{
  "d_model": 192,
  "experts_per_token": 1,
  "d_expert": 544,
  "activation": "squared_relu",
  "moe_layers": [1, 2, 3, 4, 5, 6, 7],
  "routed_scale": 2.0,
  "balance_bias": true,
  "init_std_router": 0.0199,
  "vocab_size": 26579,
  "norm": "layernorm",
  "train_tokens": 616400000
}
Below are experts of layer 3 (counted from 0) of a mixture-of-experts language model. Rows are named router (the router's row for the expert), up (a neuron's input weights, with its number) and show model dimensions 0-191. Each number is 500 + 25 x the weight over its row's rms, rounded and kept within 0 to 999. Numbers have three digits each.
Before each expert's rows: a language model's description of what the expert responds to. This comes from a sample of Wikipedia text that the model never trained on.

# expert 3
Past-tense main verbs
router:537478501522517542515521493526443529531502515457503472481472496487502508534495495533484480519529502511516482490487551495512470531474538508444510488473479534520517562469510450489517497523517536492494461519524507477465485530476506480487500526534486522513476513525519524468524486499483488484511476536486514532538499492506480542546490525531515512525479466546471437470510524478505471504485535455489514493501475535490506530497496442497452535490508482516484507495487495511493544489518506473532468518500525503501507481541463439505500538473489494512494484464542503483552497477491483469
up0:507492497495489473510526482503508472521511523530494498477487464542501492506511471511474511452428486495507493506463528500501492521548520482523528496503511483482451486552510521495517510509511469487513479511453523522491506533520495534502501448535457506536472507509474478497444522512504497487488472512501500511495504456517499476507534486506483494488500512507518479499512482542481464468475464450477509539513464506540541473471506490493492521499466524479548509542531486480475432497506506467481514517521490475528519515508519476425543526507518544522482524523462509472464525529535536450
up1:482485523490502496487523504515466509481479546470456526507493492464480497471496483518461513484514529524476509517512467511519495514547493435462495507452477469517504458538512518474479542460501504525502495516488492473483504510487527559469435514522528497488507514506503464532466495492472479478542501539502522503540488546494531501526480540460467519529505505513522505505476526486504476508460488524486483486518479471509535524502480474513495503491481505469505489502468440460506514518449503482489510526523486482491551464496494512507463514470451526543482563478474537485540501506537482498
up2:424485498467517532497502475497439537460523487495518505503506508473483515508508533507486511515470521487471443506539520526561483513531551489566522491535518512478484499498478494550526485492451508480529495490506467492571547500526473464461510529490494497541459507518510509478516506526504489468465500516487473491473506482475505494522506502489471527492535484491499482493518503490494481501497557505560489489479556479519496465488535495509546522509504475509504523492494546512543486463483502530504467504512504524445497538467509468494459501491501523498511489480470497477492477498478509502
up3:516486489547483493497541494513498517514472504482541468494488565515487483428529505510451527523488462485480511486468493474492463492492505483530530516503531487522516518486493491431494514528483490479475464519500430543534558527502524537526531486517528491535486437468458496510476469502482511520477486522518546504523478525534514494496469526521488528544515470498529488500493482483517505526496458529480469515511496501490512549489481527486502518487450473532505482473489477504499520494492525521503477476518493514472508507509511505514532480493477526492531479489455495510510529505524576483
up4:506520546514474508500527537476521497519531519473494491451505497476490525534502497493478525541499516492483524447525533478496522493490498501518515539488472521506491494481492529488508487511526513512460467509499512481460503541453493442466506495479512477517500487511478459528496448540501540530516502435492489498488445509487530503503525528546489497530512521512503534496472503511513533495555515495471524493477507519482516546502484501515469507481503475529473428484551518491462533516486547498474479466501475555493538516504475463472475496510499501514499517541508518476559477523499516455
up5:518518511472512461496533487480505511471472529548479499491501493490489497491532481523504480481523514460485507478498463483526526495495482508530505480464558493487486509532453505463521496521485497509515483496506420469534514546482488497471487526497489470502554474514490521573508481498562521503507475474510494480465469492506506487508491521527517481487514538532521502506499499492575509503512506483529516529501519503491464534491486533532517478478509480534517553480468485495496412501492525506503505506487535492484496532463518533478551479517522507529501529480488490536462457531483491464
up6:454498566491463470500502501529472540458525488470515494539538472469476497524490494472505529503514506517487504521503484523552563497523551447527516480464477509498461490500496501503501494506518507508489516486498501482497505531547498463480503461519519527469478510515505463497490550510492528464493495543509509485506508484473505503491521497526484508515584478484525503499459472481442510507498523478519498495488534521493471503497594502524551536487493523481525488526466489470485489536511495524468520486491507482498543493500472493523507469535515494471496533509495466490487540480498521536
up7:467501503486513472515508489492470516504520515529498541427502576502523515503461515503537529460486501490476514463454525556496543528461484476495484518452549482505531510509520507502512486518530474481526490504519482461503464483521491512504506552512489516492488444535474547500497485561484468483476497504520529503502506495472487495543490507515504471510528496515480514504475523480534495525494521488511460463484496492492447554511490455543511505490494509475497536485491489482474501560481501467502487530513462486485504448488473505504513497487486516513504553508509503477487444487478542486
up8:472529514501523529470453493576517456528500477475480503517519477515490493512472500500468501517508520528488478488494556533488499513470515527495474493487467507479491482525529524420548478497512482517507476521491474437484507479487488510494499449431574521507485474500517490513494495506497516477490465511513490512544488489528470535476487479494484483477464523514473503510481561519433505461521512492450485462524521483519501493527499524503493482484520455493515513495498483498476537493508489487510519447486518492518528501499510504518515515543501500505485499474499501426457514485513491506
up9:512511478474524514464536463523483491509542515492522514536503478493523510495508477489496517489497489514499472462506486546522514478550472511502512489463521496499516454551516490503476494521495452528477510488484436477475520468508488528485572527517482511566468488485534497524468528513488544456475478518485522514502510464488489534514486505512477464509520512486497477474485457479503534468458509501550507463449510494503509547519523501501531482549520482527513507497474489531464486489506495525532541484511454487495479502544531471552526522487492466495495524501507504501549465505516495540
up10:525509534517481518501539502508504510448447534567508505509468453513487461497528505487485546495473443520518523510510524497493507501509500473504528477495474490494546475464479524477515497445490505500514521542496510514522517538492506475508473515508528480497453485507488490519537462540493524489470491508542507501508533498516503507440506490453442490517510474489463491536500446501509505509537502489506518522483503522464523505450504481470491512461500464460485533485514521491536487546502521515545511453527517457519508453506519499516527483423492522524505513507515499495510513463508490489
up11:500550533462478494527487486447545509460471499489501499499530513499517491475513496488474485507479495476467490457490490467437490499505522502493503516510577510483527451476472503518568497520469499449452499495466457478511481478515528498532544510468495526498463489496533498519470475511502494492495479514519531461501496538472481438449473467538454501511501498497508460502452490504506512482481472521460536487478499505491517479496526497497488494528473478520522500464468479516481502561515482522532485508504458508512529506457492526515530511505504496483509481482509531484522531456505532500
up12:498526520471522483515484482474552481491503499491474501488493539508490503497466546461467506498475494518492436527467516467467515479519506502522514495507475473488477497496504456500495503484498449450467478539524504463530532504488531479486497516489472515494548491485524450499470487519487523442466500468493494509504511530466507501499490481511493548504466504514537482494453472520473494479509505520501482499515489527463524514496504545478478522525471526455523489506541477502486547491472518477459554522503517485473536535493465477435554493526504504520502474521517515519484501503533535433
up13:500503506508532522521482516511507506526490508456468472562518513529510542520498513519448535498515514481475512515582499533508490511526533520507492501498426533443486490449526500501514512484486514516508485443497489438454522486524519520477468514504513497528497501517516462528516459521530487501513469513523526471523459478482517490461489508522509458510513537513504465479479489546448516496462491480479497443525517514460535509528523493513508511551500514501488492500516546503486521521424484492518534521495485506515537499480504505483507497462480500487534495481510512500501470510486504500
up14:520516523475555492492505495488475453507534518509504480498520557531499533526461498471483499524514508515508504502542503524478534490579494486554526527509566506514493474485485538508501491519525509467492503474498510420520550531507505464542484506534476531495463505517502470533504503527508522480539535525502457529467520481491527510526483506501480481505503477504472476506504462478450502525473489499477536501516536474458491502484490503464482490476501534492472483539497531465518487540516486492506481481491510571491548472482514512479499473497504544488486492527525492478512518526499483511
up15:474491529496501514521511486517574493472484460514506516451440506536514494497504477484473487522481496499549493453511523538493526468493470496476538513514453518522528479511492494487481525493519539445519509512488488472489469512487497497457507498500484471542502556518500503503469508537486548480489482501495523461487459522515533494506508544479490514505513502495496493493514497517542508518479472485524498478563467458460511499524543517506494506494469539498500488510556475534502500522465484492520536425460536491492509489488469511496503501494498531528541512488506526493481465433502530477
up16:469488491514477512490506528472517465486519483536501488452544525479502483528528536529506532476462504483528464522511570484457500391522509514506485494548467424486510466489501514487484513502475472518469509515513524525473518458501518508478491497533519438511519529547513495485517463502524470511472486464505507496523461517491489489503500503493451530496490480515506521471521483529503486534477513527484496476497529484530520489456528536469492518542486508502506515492482522508510461514534459521528507539491505491481501524487475514507520511518537511466496494500503484500495507517556511534
up17:524517481525514495489544484523504477514509488510468446525488494527497530551523489486477486475509505503519542513512500465506540478506499495519531500457477583520527482485464502450491504510474521509523514497482496519487522506519521468505517533492467488505485487520493473468538467475541472501486496482536496435495463541472524504478468513528481506510521568527508478485468479463437474466485497504521510453472528511525518533489534497514502476514510490446482465470540527486476519561521474519471498528516519483514509484473491504487486536493498522505508514518525538494518489469541479506
up18:496484504466523518489519537506478514407504533486483496501490462516511485472538487537483498461477443506526481519544503460495486496505488464523535491504480471499521512473471490448513502529478550511497471494497470540524531539499493512475470487524495496496471499515457505488517542492511481496468516532480555484490472488498473501510526516489514502460524513530512519477523484477466441502485504499497533473448533491494492473513485505489507526499551502519501517487484554457521512516513499505517516502505515497461460487499519520532530420477506482500497501519436483478525485481506528540
up19:503480518526477488506534465498551477540497538487496463490508525474520494504516526529458501514522541466553513509480502493486535478489522514491501503500526509516540495506506525510524468538459504465482519479493478490484511525526479495485470486493499502503457501466532434512518482503575527550474499498509507521479497509534509484545525494517521530524510458556476470512496443470488475499500502439527509512511478511556496508541519481483480508457508504502527458505479499513539501540536513509487530496540516535472494500453501503471504469517514545467504532535520471500519522513525524497
up20:472523547531496490502484485499499490490448516495464512496477512522498487475524510485501503496487509495522493493532469525488447523482500450476452488476502519426502500534483475522477472532529549499566453511506522480472491502455502479533533472476510493515501535473478510497490523467459515508507482491478517521489504548504558535477499494442541539512499529480504467483530511484466508454502486476503522495525502503517472475510515517512518509515495496500432540492481488471488516477503511456523525536492479539544554484474501516535481504509496539476528489478516532496490511519470543505
up21:558505505514494551483500491477497470477578554464508474476469461501508526482463489524460541502478412483499492542487520496525498523499515508519503553491469521521528511470519484493515489496496524460510533465519504506488542496512519480522468457531512514543528451489497497486531493463480524513532517498511526501451492497509546476494483482499498493494472498461506523456510488476521487504495522477509489530488520531527498503494501530489476531516504463497485533485474496499502530530476504497475480516529540534489470508501552489508566514470506510497509506460488466516526458511488531493
up22:520536510562544526494477459490491469479536507492484491477504495460522504507489517508482476520566445502517515471506503484475526506525477485527447489495476523515552479446497482518498509492495548525510518483493525481530513500502502499479461485487502526489482455456511482481513503505479480477478471496570530493506532550528497451535515470500494508509482485481495486473505503455489529534529495486459528507483520493495514517534523527519451519485488512496489498477468508494509539537481499497540525514548499508466508483481504492490550540556470508482498471548508551506504492509495527461
up23:469500488501499521496539522505446498498516475513494520490498532451498505495520511493490484520453509442520497506508497478492492498551525459575528550498469549466501522465474513498501492500495468505479560486525512498492512495536525491436495523534507535505512480471505526509447447537481512475514490475514477562516455465559507507478513492519486497504514532535549496450474489499518525499523483520516488518507507477537527530506518494503489509548467487466508490516497511540501490567498530509482492498503522491505519525513521512492530499441514525469497461523505519502516492496509509510
up24:491499489475483517499496487435496500523530565458501478506507510523492503463516499510539500460450493469477519486492505470496524524510509499473467476488471504528528523484522485463548455525526541480512471489479535504483541498460482495472551495482510541518507507497527536560481487508535496482499478521483518511489498494532490484490508493466506541508475499525499491474509484516497465515478487435514495469508523528501544481494574460523473522491465446525529480493532504516513522483482511498534501493518480534507543510515494487515486523494518528443475466511533461475492513480495490445
up25:518542514527501521508508438454490498461508506482490520494518499483469485476501484493514477523513514485507486477502521544478513541511506438514558486483506553487529437492514472521503498494513509547499519464540533536507508492484477521546483514478509518518443488511558461505523537502491498491484506467474532509519494501458484511475446484483486499485480501481526533529495493515505533497488517504478464486508485474494498520521504525487487515450513444517516489529511480496475437527472532541532535511577496515488517517496506515517547491508510492492506506484501551477470498513517547509
up26:519499496512476455464480502498528496511555517465520494465541496490519499471446512525533495483482502481477533501477488527481511530458486497513504510508507511495503514527547489525512491461539497480538496477512489462475466530454472458491487514526447546478472483525482495515504520504529510504506473503511506501473496433510513498482495510482448490528460499523499542509469521531506520515530507476496447440473568534552517512459514516538493528536515478489524478489477489491488484501499479511464496517529524520503487474487527482524538509491471506505486537484517503553487529514473555482
up27:453528500527495519519508499509474508535538538486453491497517505483477510531499538508507503516494508483529508459475480518518536520493480490496494536465495441466501521537504496528522508528471479476526457492518533457455513520468492477501485479503501532501496487482503489481518523474510531519459521509477535469498494534497515511488520473483537504496493481520536489467488528583499527485444490476516459514520463487507536544511518503473490513484482445500504478486489486461535521511521452484508552518539492477478521545509486492548483542488500513519500551511473466555512526536517502508
up28:500535511512468504528496472513522506529509553449484488526473480490518521480482490518466507503512509537569475496496548485505503503499497498485496505524488509482500459491487511482531485514493533464497523490483472539494492498520482471483490473489493531501489538532534507499527529484459470485532463500558497504482508495533558509491480462507480496514498488516511523460538521531454514516512514458533434504496532512475543545499506438485470508531474551524503539469486481502518517548515507515532521528495516488486519500471504485518499548532502537459541517494500531497564491486508484534
up29:472458495533546516539488471493479523499519510491456530498487551523514439446516497499488514497507521511472489482548494538495547494492539453462476517511508509490494477473527500518503502466521506468477486513540509512487494494475463477501536430507482497522472462473493475526500504485482510516495493447532477498473469499480504484516483475504489492478517492554474482500553519506516494498540506487503515491457497536533426494504501516509478535504502479503480495526488530495522468445481511498504504495445480455509517501496441478498521486497523483461512526522524505529518465555508528509
up30:503555527472513491463466493543524521542473508489515502513518545517492509495516530506459491517465480477541517490495503473492477518485485548484499504523487528490436505517489497439486485519491485517507472462470484512486493523478521513511540528514533487535547505523474470527490459480500511469485526524529498537475474488542525507488505497491494477480495508550490485518511505458474483456460502506523493521474511498483502550496515492498508544487442500526505514519496479501447520522521484489514491478469495552462496484502509484502553475488480413489539527528537456494506488511526472488
up31:505515502500524535459532545521529506456502527507521541472494473508484501491498492503511514496510473490505505476489502498511480493515535497530510515529478494517527494517495456511538498527492517508549477500508513486512518536513479493507524489508567527495482515472473530528500508541480494492468497531566500478487464481508539571496486501418523511472500527496529487546478488503526532546444506491470485485496525530514479543488485516484460489516503483514483513469467506454471525514528512484502470447491517536481503509521489554439484508489475534503479536431492467499493496498499498492
up32:498512490471477502498476498487496483515436488522502495511502491478511492438495453524515497499512450532558515533489514525496478510469509528498483489503458521476533484511533469470488473508458516515526545542507510445475498521497495529471504509507484541555494475540516508483502547474513479470501472475521490462514462554492470479518520523482461487510502482506520511455427460515522465547488494475504481491492515484500485528493509492535509499495517463499495484523528483499456494551488506521519481489477481504467532512514551506521486523469492534503444469474533497508502450506527506502
up33:486512519513481503497492517506480523494487508519529546520443498505510471506494501509471502546491514479515502528500483502475499512580513523548524500484491538493468448487514487504525472510530501464518532520482462508506563505505503483493504494491518533460480475513505456526463490476500532465506502471498465463502512500517476478504487518500444530525465517490466524475505474489474521508523524498540512457486495553479544501483459494512448556496509469434500558488521480490519509494530496465485516456520522464538504518479501500489497523507510536484519473548513492477480461457483505484